{"n_layer": 10, "d_model": 128, "n_experts": 64, "experts_per_token": 4, "d_expert": 64, "d_shared_expert": 64, "activation": "clamped_swiglu", "moe_layers": [1, 2, 3, 4, 5, 6, 7, 8, 9], "router_score": "softmax", "normalize_top_k": false, "routed_scale": 7.21, "balance_loss": 0.00737, "balance_bias": false, "router_z_loss": 0.001, "init_std_router": 0.0225, "lr_router": 0.000469, "n_head": 2, "n_kv_head": 2, "head_dim": 64, "vocab_size": 8192, "norm": "rmsnorm", "norm_place": "pre", "norm_eps": 1e-06, "positions": "rope", "rope_base": 10000.0, "rope_fraction": 1.0, "qk_norm": false, "attn_scale": 0.125, "tie_embeddings": false, "parallel_block": true, "init": "trunc", "init_std_qkv": 0.0232, "init_std_o": 0.0, "init_std_up": 0.0232, "init_std_down": 0.0, "optimizer": "adamw", "lr": 0.00213, "beta1": 0.9, "beta2": 0.98, "weight_decay": 0.098, "lr_head": 0.00675, "warmup_steps": 586, "schedule": "wsd", "decay_fraction": 0.897, "decay_shape": "linear", "final_lr_fraction": 0.0, "batch_tokens": 32768, "seq_len": 256, "doc_mask": true, "train_tokens": 293900000, "steps": 8970, "dataset": "wikipedia_en"}
Below are experts of layer 2 (counted from 0) of a mixture-of-experts language model. Rows are named router (the router's row for the expert) and show model dimensions 0-127. Each number is 500 + 50 x the weight over its row's rms, rounded and kept within 0 to 999. Numbers have three digits each.
After each expert's rows: a language model's description of what the expert responds to. This comes from a sample of Wikipedia text that the model never trained on.

# expert 43
router:458442557454455554471512545469536424565555564554566546530524558586445543552558549566536531544472474546518448576443555441571455523508547547529451427538540445556595553453512438538434554437468459474525446440556468473471465464418556555538421549448565529509436570546442527504559427542444549470432444485497472561557560554529460466524524552576535565481515478456472421544539551521409543546434
It responds to: Sentence-starting words. Words opening a new clause or sentence after a period or comma, notably Prime in Prime Minister, and In, during, dis.

# expert 12
router:460428579471461532457496533475525442552578558536584540526515564569435542556551543545548529539475486544527460578462543440577470543510551539514475437547527456542571544457535418544463576458441469496539448423558453457452467471425551578539417555446563534505434573558437533477530420559440543457432449483506453549552565544515453469520536549579561534494516451458484419550550559527437557564423
It responds to: Verb play, mixed. The verb play before "a major role" or "as", plus digits within years and assorted mid-word pieces like Buch, govern.

# expert 35
router:470442564461453557453516540458527432564567572546581545520516550569463550542564545558541519554464469542526473567463544459558470545501565565533467442510559439538583548467529433535439572448449439466566457422554462453471444456433539571542419550449558546499440564555420539504533443545448558455419435475491454558564563558525466478506517547574542548503533481454465443552531565502420544556446
It responds to: Date digits, quantifiers. Digits starting a day or year in dates and tables, e.g. 4 January, 2010, plus quantifiers like several, many, some, few.

# expert 0
router:462444589457470524475514531457509438551557567540561543532516576572457564566568544552528546531473476542500440577467543476555492523510540543514462423519544439543600527447508416516446546437459456472527461414577460461452436458445555570534422588461567543494413587545440530497521435529454542449417424488504446567558570536523465478498517553578534538493536451440472448543543572481424535550447
It responds to: Foreign name fragments. Pieces of foreign names and places, especially Slavic or Central European, such as Gurbanov, Budapest, Warsaw, plus digits inside table rows.

# expert 41
router:454436566459452535458514540458521410536593553542578522551505570588469561549568544547539525540438492542504451564488520462580468534505569537531435443531565446543593531454507420522473582452457461482543461403556466470477467475447550570531419569465539527505436552552419531515538444543448541459445463493490470553573537540505448468503538563587553546495541469447459428542523585485428540598451
It responds to: Inner number digits. Digits in the middle or end of numbers after other digits, in years, model codes and road numbers, e.g. N168, T160, 1996.

# expert 37
router:483442549479485510470514523454512414551553560540564541542502567575445575540576537559548520529485481528508448572443554429544469553517562562526464419519531458536581541460524418529439564437478456472532444400567467462479469451443549567543432584449576531522461579567434533480533432552433534467414426482511464548569557548518452471511527547582532531489531469465462428562522573526416550541441
It responds to: Place names, number parts. City and team names like Tampa, Brooklyn, Miami, plus digits and spaces inside years, measurements and table numbers.

# expert 14
router:462454544436441515437543538448563457564549550577547550522489564576471529522544516565537542542461488555526452583462539462533471564526584533553446461508559454586576525469512427557444544445465456486528430424561474481461468465422550609551435587459559536507455584576408518487548458544477556487422454518505475559530550561524464516502545564591556541528528450457456464524538563505435547561438
It responds to: Table pipes, function words. Table cell separator pipes between numbers or names, plus mid-sentence words like help, should, University, Minister after articles.

# expert 49
router:487428559468458556455512550471535428559573568562569551506513555556463555561577560562549537526470474542509461604456567466578470535504558549532469431515547458549581534458513443545445572441473433481539452420541449481465450459439543568531432569456576523517438557554447523504536420545457548464422431463497467568547562574533453470505531556575536536515543463465471434548543520505428554546429
It responds to: Articles and plural s. The after of, in or within, and plural s endings (banks), plus infobox values and spaces before numbers.

# expert 60
router:417461530494453545492520590465518485517558551551594519551476522544494549534546583551519544542448468497554422568466559466558497529544607558563463444526543460543577516507499453577450542431468445484558423429565478474470461456462560537568426550476580518485442553534388542511510469505455589434439419470469443584517591547460483511524532545554542520514509427488447492570519589454446541538429
It responds to: Hyphens and dashes. Hyphens and dashes starting list lines or joining compounds and ranges (build-up, 2023–24), plus table pipes and section headings like Filmography.

# expert 29
router:470438565474447544458524538460542416557549575548580529521512561569455558559570559558538522542461484534520471571464538442562476541520548553541472417556540439539581535457513455534449564423463443489530462401545448453459457471428532585528436584478562554500446567548431512494538437537446554468430441466507469553542548533533460485506554545575548544490522470448474439545552557483420560573413
It responds to: Name-starting pieces. First pieces or fragments of proper names, places and teams, like Vi-king, Ta-smania, Na-sdaq, often in sports writing.

# expert 42
router:470448572468455543455521531448522430558564572548563536500515548567461563558544555559539529541471485548521464584461537455568465542498558563525470425532528440553580531454519418533451580462451440487539451426561447464444435470423553579526415585464575532526433561545432526506531464537440555466415433469506456552558546564517460486509538542569542540491514471462479421557534549507419551571452
It responds to: Table digits, Fa- words. Digits starting numbers in sports and election tables, and the word start Fa in Fascism, Factor, Failure.

# expert 4
router:460456577448461548446523525451536422565579570548578553516528554581454550540548554561547546542463474550507464572458544448569465533499563548534440428518534453537578549453508439541450565428469442469541469424540470467458457467429551566548437551456567549519446570558428528495543419562443557466425447501498464575546551560525470484510534549573529561501539466459460441530548535512423542561438
It responds to: Word-start fragments, function words. Function words like in, for, to, as, and first pieces of capitalized names or years, such as Sara(jevo), 2(010), King.

# expert 20
router:467412537477453532449522546455516419561549558534573532510533562564458540557539534535542543541466510552531460580463547431572479532525582557502465425537558442543605537470506434538444555466473471473545458443561442468441435488414540580558438562451581535516452581530398543495553453556448554463441441472506468574562584534502452495502532519575522548473506466480471453556547538493422541570426
It responds to: Word-final fragments, spaces. Last fragments of words split after a first piece (s'ay', ex'act', blood'y'), plus bare spaces before numbers or quotes.

# expert 8
router:442477534477473541445504554483528486537570540535560563552507559561495597530557570578538514545471497539566465590438550471561474539497542553545451451508557452525634541483498405544457563437442446484548432425574421448443455445430586567555485599470545537497451554565415555494530468495476539476448416486470442543555565557512483489498554505570560486523511472492468446549531574475464539568474
It responds to: Auxiliary and linking verbs. Forms of be and have after a subject or comma in narrative sentences, such as was, is, were, had, plus birth.

# expert 24
router:467446555487469544448527515456496483529545571538547530530483553555494540548535534572528497512499504523515456561453583452617485520525566502500429439518536455530550541482510383574446630438471489474505421433535455445465429420464518554534400531471594514507498570526383539515553433557455550467462396513491425556534583553514460498521542513593536570522532489467478468547557554523460553589449
It responds to: Sentence-final periods. Periods ending sentences before He, The, It, plus ellipsis dots, initials in names, and some word endings like -ity, -do.

# expert 28
router:456422538481461549444512549474541460554569575535541553501503551549479576559565546549555558542458501508570468576496543450539492546529595559556466465511528447562543552464499438572466538446464449468587476447599463490429414472460553558576489576476573513513460592557418544485556432538479535469436453457493433578559553556509488467516532536562503558511548471461460476569507558535408544588444
It responds to: Prefixes, scientific word pieces. Word-initial pieces and prefixes like pro, dis, un, ion, ne(crosis), plus hyphens, apostrophes and quotes inside running prose.

# expert 27
router:436440540498468512432523557451529497534572548551543524542476546556455579572539591538544514529468523575525475578420543473542471553527600530551446442566526438524584542491512445536431590424481467519529427459563419443450460433450536567541493560486557516519428541556450538486550422529451554475443417446513477584622568565516483499503539559523580502534500490474487415547518554471457517562481
It responds to: Is and linking verbs. Verbs and prepositions linking clauses, especially is after what, plus are, has, was, in, by, with, into.

# expert 5
router:479445536484457572442516535481516477523564559549515558547549561588507563521565564574519511502448500531538458572468553471579479525529604527536464438507541471577593530452512464531430556462505410490539466437546454477441443463464548597562422608421529520519464549564459503526524450505441574453461450466480448570528558571530488489507507575540528551521536424444454410534528589505463589562432
It responds to: Relative pronouns, common nouns. Relative and complementizer words like that, which, who, when, where after nouns or verbs, plus ordinary nouns such as designer, tower, draft.

# expert 16
router:451426560474457546451514539446525416555568574552571538503512555568447563534572541561540538541481463552510455581458537460572468524526565547512461431523545432540576524451505432532450583442464468498543463411544469456452454433439529567549421585474565535513441578563415531501533449543444555459443431470493462548562556560516456486521521547588547546502518481476472436542543556499425536570447
It responds to: Abbreviation periods, list breaks. Periods inside abbreviations such as M.D., U.S., No., line breaks ending list items, table pipes, and sentence-initial In, often in film or music articles.

# expert 25
router:475465526454470552445543553463493495529505560560549545538518544538464588502583517561508553514466439557537481550444566466554483552529555562517394421476534478605539540473511470572449609417457413474505422458543412461436445446437542564560480542451554541524485591562465495487533449586458540476437426448484435569575515531524440529504561550577539535512489477438464492539546573545419513548496
It responds to: Infobox fields, possessives. Fields in taxonomy infoboxes (Binomial, Clade), blank lines before section headings, and possessives or articles such as his, their, the.

# expert 58
router:472443555458444550474521537462533448553544556545591540503522576559484558557555567556545533551460481539499478553471543452558446542533572558533461399502535473573577536483520431515442567444441466491548483431568464455456468475462547587540419595464586530528455584578431527521550433539452545476420465473505468576574559560514460474502523532563552530505517478452471422538542572512421534565430
It responds to: Spaces, zeros, working. Bare space and zero tokens before digits in tables and dates, the word working, and short mid-word pieces like ra(in), Bur(y).

# expert 9
router:467473545434470553458497536480485455541539536532576504527494569566453585540562552552504518509473466523545463565495555469617504552521514584534402455519502466591590523485504447607438555441489490447544473430553483468480466458479575631529430538507608522488468564557403533489534424528482572464419469510503463579495535552504460514492536534605541523495497451388439480541522553509417565498498
It responds to: Ordinal suffixes, coordinate symbols. Ordinal endings after numbers and the prime or degree marks in coordinates and match minutes, e.g. 32nd, 3rd, 67', plus words like second, later, final.

# expert 23
router:490436576454454541466514540462526430550565570557564533551539555565492543527585555545544538546458473548511459575444561451574490516506568555533462448523535448544591527462505435533447576410458448461551459438528441459451443454476557564530418574446571547522449562543429515509524438559430537450445431486497472584532531567527437487502532548574567566506523479464467469549520568488433560554424
It responds to: Place names, number digits. Digits inside long numbers and word pieces or words in place and organization names, e.g. Wors-ted, Interactive, city, area, of.

# expert 54
router:471462555438470532465522534450508450549564580547590518525509541577457547542538531552510543545472472545493472561462549444563478562521556565518447441544540451562551560469503437545478570459448449480563435440543456479439422465466564564514403571457557534507443549577405523507550454582464575468426419477515466600521568549495439484502535535613542551510517471465466448571526536522424555549443
It responds to: Infobox and list headers. Line-initial words in infobox fields or list entries, such as album in "Studio album by", Rank, Written, film, band.

# expert 30
router:478435562461465531450514529449528413558579578555584553523528566570462542559541550551543539532450486540526462576460545459560472552518561555513444427529555460544570546466508412536435568444471449465544476434559459452452442453444544572556440570457563537509424566550431527488562453554439546455422443484502469562557553550525450470510534544584553546487529469480477428548530557515436540557447
It responds to: Organized, number words. Organized/organised, the suffix -ed, number words like two, eight, and spaces before years or numbers in tables and lists.

# expert 18
router:445453572469470533447512550436527434533574557524554524536503584562439552562532537533531518523470475534527467576432551429554504538511557557532471403528527467544612512459478434525460561478476438470568462433572445483444435469412548589528427590447562542512445542540391526497570450520442548439431424490488470554556547568525464493518545518569522550508521467463460439559531558524436533550432
It responds to: Alleged, stating, months. The words alleged and stating, month names, reporting verbs like announced, and the space or digit 1 starting years and track times.

# expert 63
router:471457576469460528444526523461535424558565565527567535538500549568457543552554550552555530546469493567504464583449548443554467551525545542532440443540517446553563541474520412541467563460444448488544446439566445463446462484427539565540411538463551544493427549565402521504556449555458563465422443494487460580578549559526449463519540553572565542502540469454486449557548560502429534580438
It responds to: Digits in years and numbers. Digits inside years and numbers, especially the 0 in 2003 and 2013, table ranks, and other numbers in lists.

# expert 17
router:437448551455462508443531551439547427528567540571556533511520583578451561545540519580544550544453480535523445576485576458560461543536581552510421465506531448567530536463505443529443567432468442463538446459548452469437439471464560563554435596484564524518447568582413552478550448522468544445430451495500489564544577538511458493497550527600540551483520458449454461546523574510455556564445
It responds to: Cyrillic letters, month names. Letters inside Cyrillic words in transliterated place names, plus month names, New before York, and media nouns like album, film.

# expert 59
router:472459558472457521479532530464533459570546562548585520535494583581449535546554571542537498549483495529531435548459548493546453529531581565542425439542561435542610528470476422542437582425487463469538450450556417439453461461442530579536452560475603553491462570544411544504520442527492551457418418493505440578552554528510474490508534540585535541505493454474475439543544566509432543567453
It responds to: Word pieces, coordinates. Word-internal pieces like enterp-rise, mis-under-stands, and According, plus digits in coordinates and percentages.

# expert 21
router:475423543463466535438508527451527432560563588572563542517516549596509564558547540546521528511463464534536490585475538471580485532509544545518457404527537443526588543490516433540443531449485470439549471443556456464458436464434555564560436576454577574507445569556400545497544408542443549465442443464488484555572556548538441503510515552570549540506517478458463409547510566518427547544453
It responds to: Of, to, and table pipes. Function words such as of, to, for, been after a noun, table cell separators, and word endings like -nning, -ves, -ated.

# expert 51
router:419418534473483541448506535474541451527562564568544526544503566551470535529566540594544520536457496552517472589455543475603488514561571512538422452525571437529543507501494416582455560442470454477517466451537428466494466437447541547516451555465575522482477543506404545513530407558470540425456405465478466534532561568483481490514551545569561558515534461465452443572542610499415553579440
It responds to: Sentence-ending periods. Periods closing sentences, abbreviations and decimals, plus semicolons, colons, ). and ". before a new sentence.

# expert 50
router:475460516421473533478528529489503458552539589569554544507493511564485532511541537579509551526500445502547485561484533409535476584506564577485459461489547483546555514482516435560457540460504458471534386443530446445453439492481551586552450556457550528485441519535417531498541476546471582466483398500504408612580555560491424517502537530587570545491490476418447465533499581528423622559412
It responds to: Pipes after numeric cells. Pipe separators following numbers or blank cells in results, stats and election tables, plus a few sentence-initial words.

# expert 61
router:429398550472459560439514529477524475549549525545577560488517551547471529527600547554536516516453452563486503539507551512567474513535594557574455468536545450561558518482509433566463566389505404467546472416492479463419458454446544584517423580473631533499447550551466535514506419530466522442474463468499485538539580515476477513487547569593574532528492477432495431533515518511429545607474
It responds to: Brackets and quote marks. Opening parentheses and quotation marks, closing brackets and quotes, and digits of years in citations or birth dates.

# expert 15
router:480482562472455559441483567467498480549555546548567538527495563540494610535564520580518542566457477552532460596444554453556509539532579568544445456542544416580553493464488435530437551414467410479523452445521506437457486451475563587509458565486610528511463583546452502501532457508450587435418450498486469576548529524477477515514542561586574528523453455469431478518520557491407578527485
It responds to: Single capital letters. Lone capital letters, especially compass letters N, E, W in coordinates and letters inside acronyms or codes like WHO, InChI keys.

# expert 22
router:455436562478463556452507521454541433567569554549572523509511561580469566576558553547540521533465485554535461571449545443569462541487524547506478438526538462538576568446510428515445576426456450474555472410565450471470445477416528573552453562454565530517448560540422519499532458560451549469419456486491475552560552539513448485519552571595540542515526481463479418535537557491417578574430
It responds to: Name pieces, table digits. Inner syllables of names like Rind(qui)st and Caldra(gh), and single digits inside numbers in tables, such as 71.4(6) or DH.(8)5.

# expert 31
router:482461551456476549455520538450527433566536589549554554540505543546439560554546542545512527537448447548541471537493553468578482544534541563516452424519522450559600551472507414532421576442478444453548446422527487463455434485439556572541414606461555531483432548580422515497530409522445576468437449484494457567534558564530482472518549527610532540513495458459418477520544541490448563540464
It responds to: Decade plural and separators. The s ending decades like 1960s, table cell separators after numbers, and pronoun sentence subjects such as it, she, he.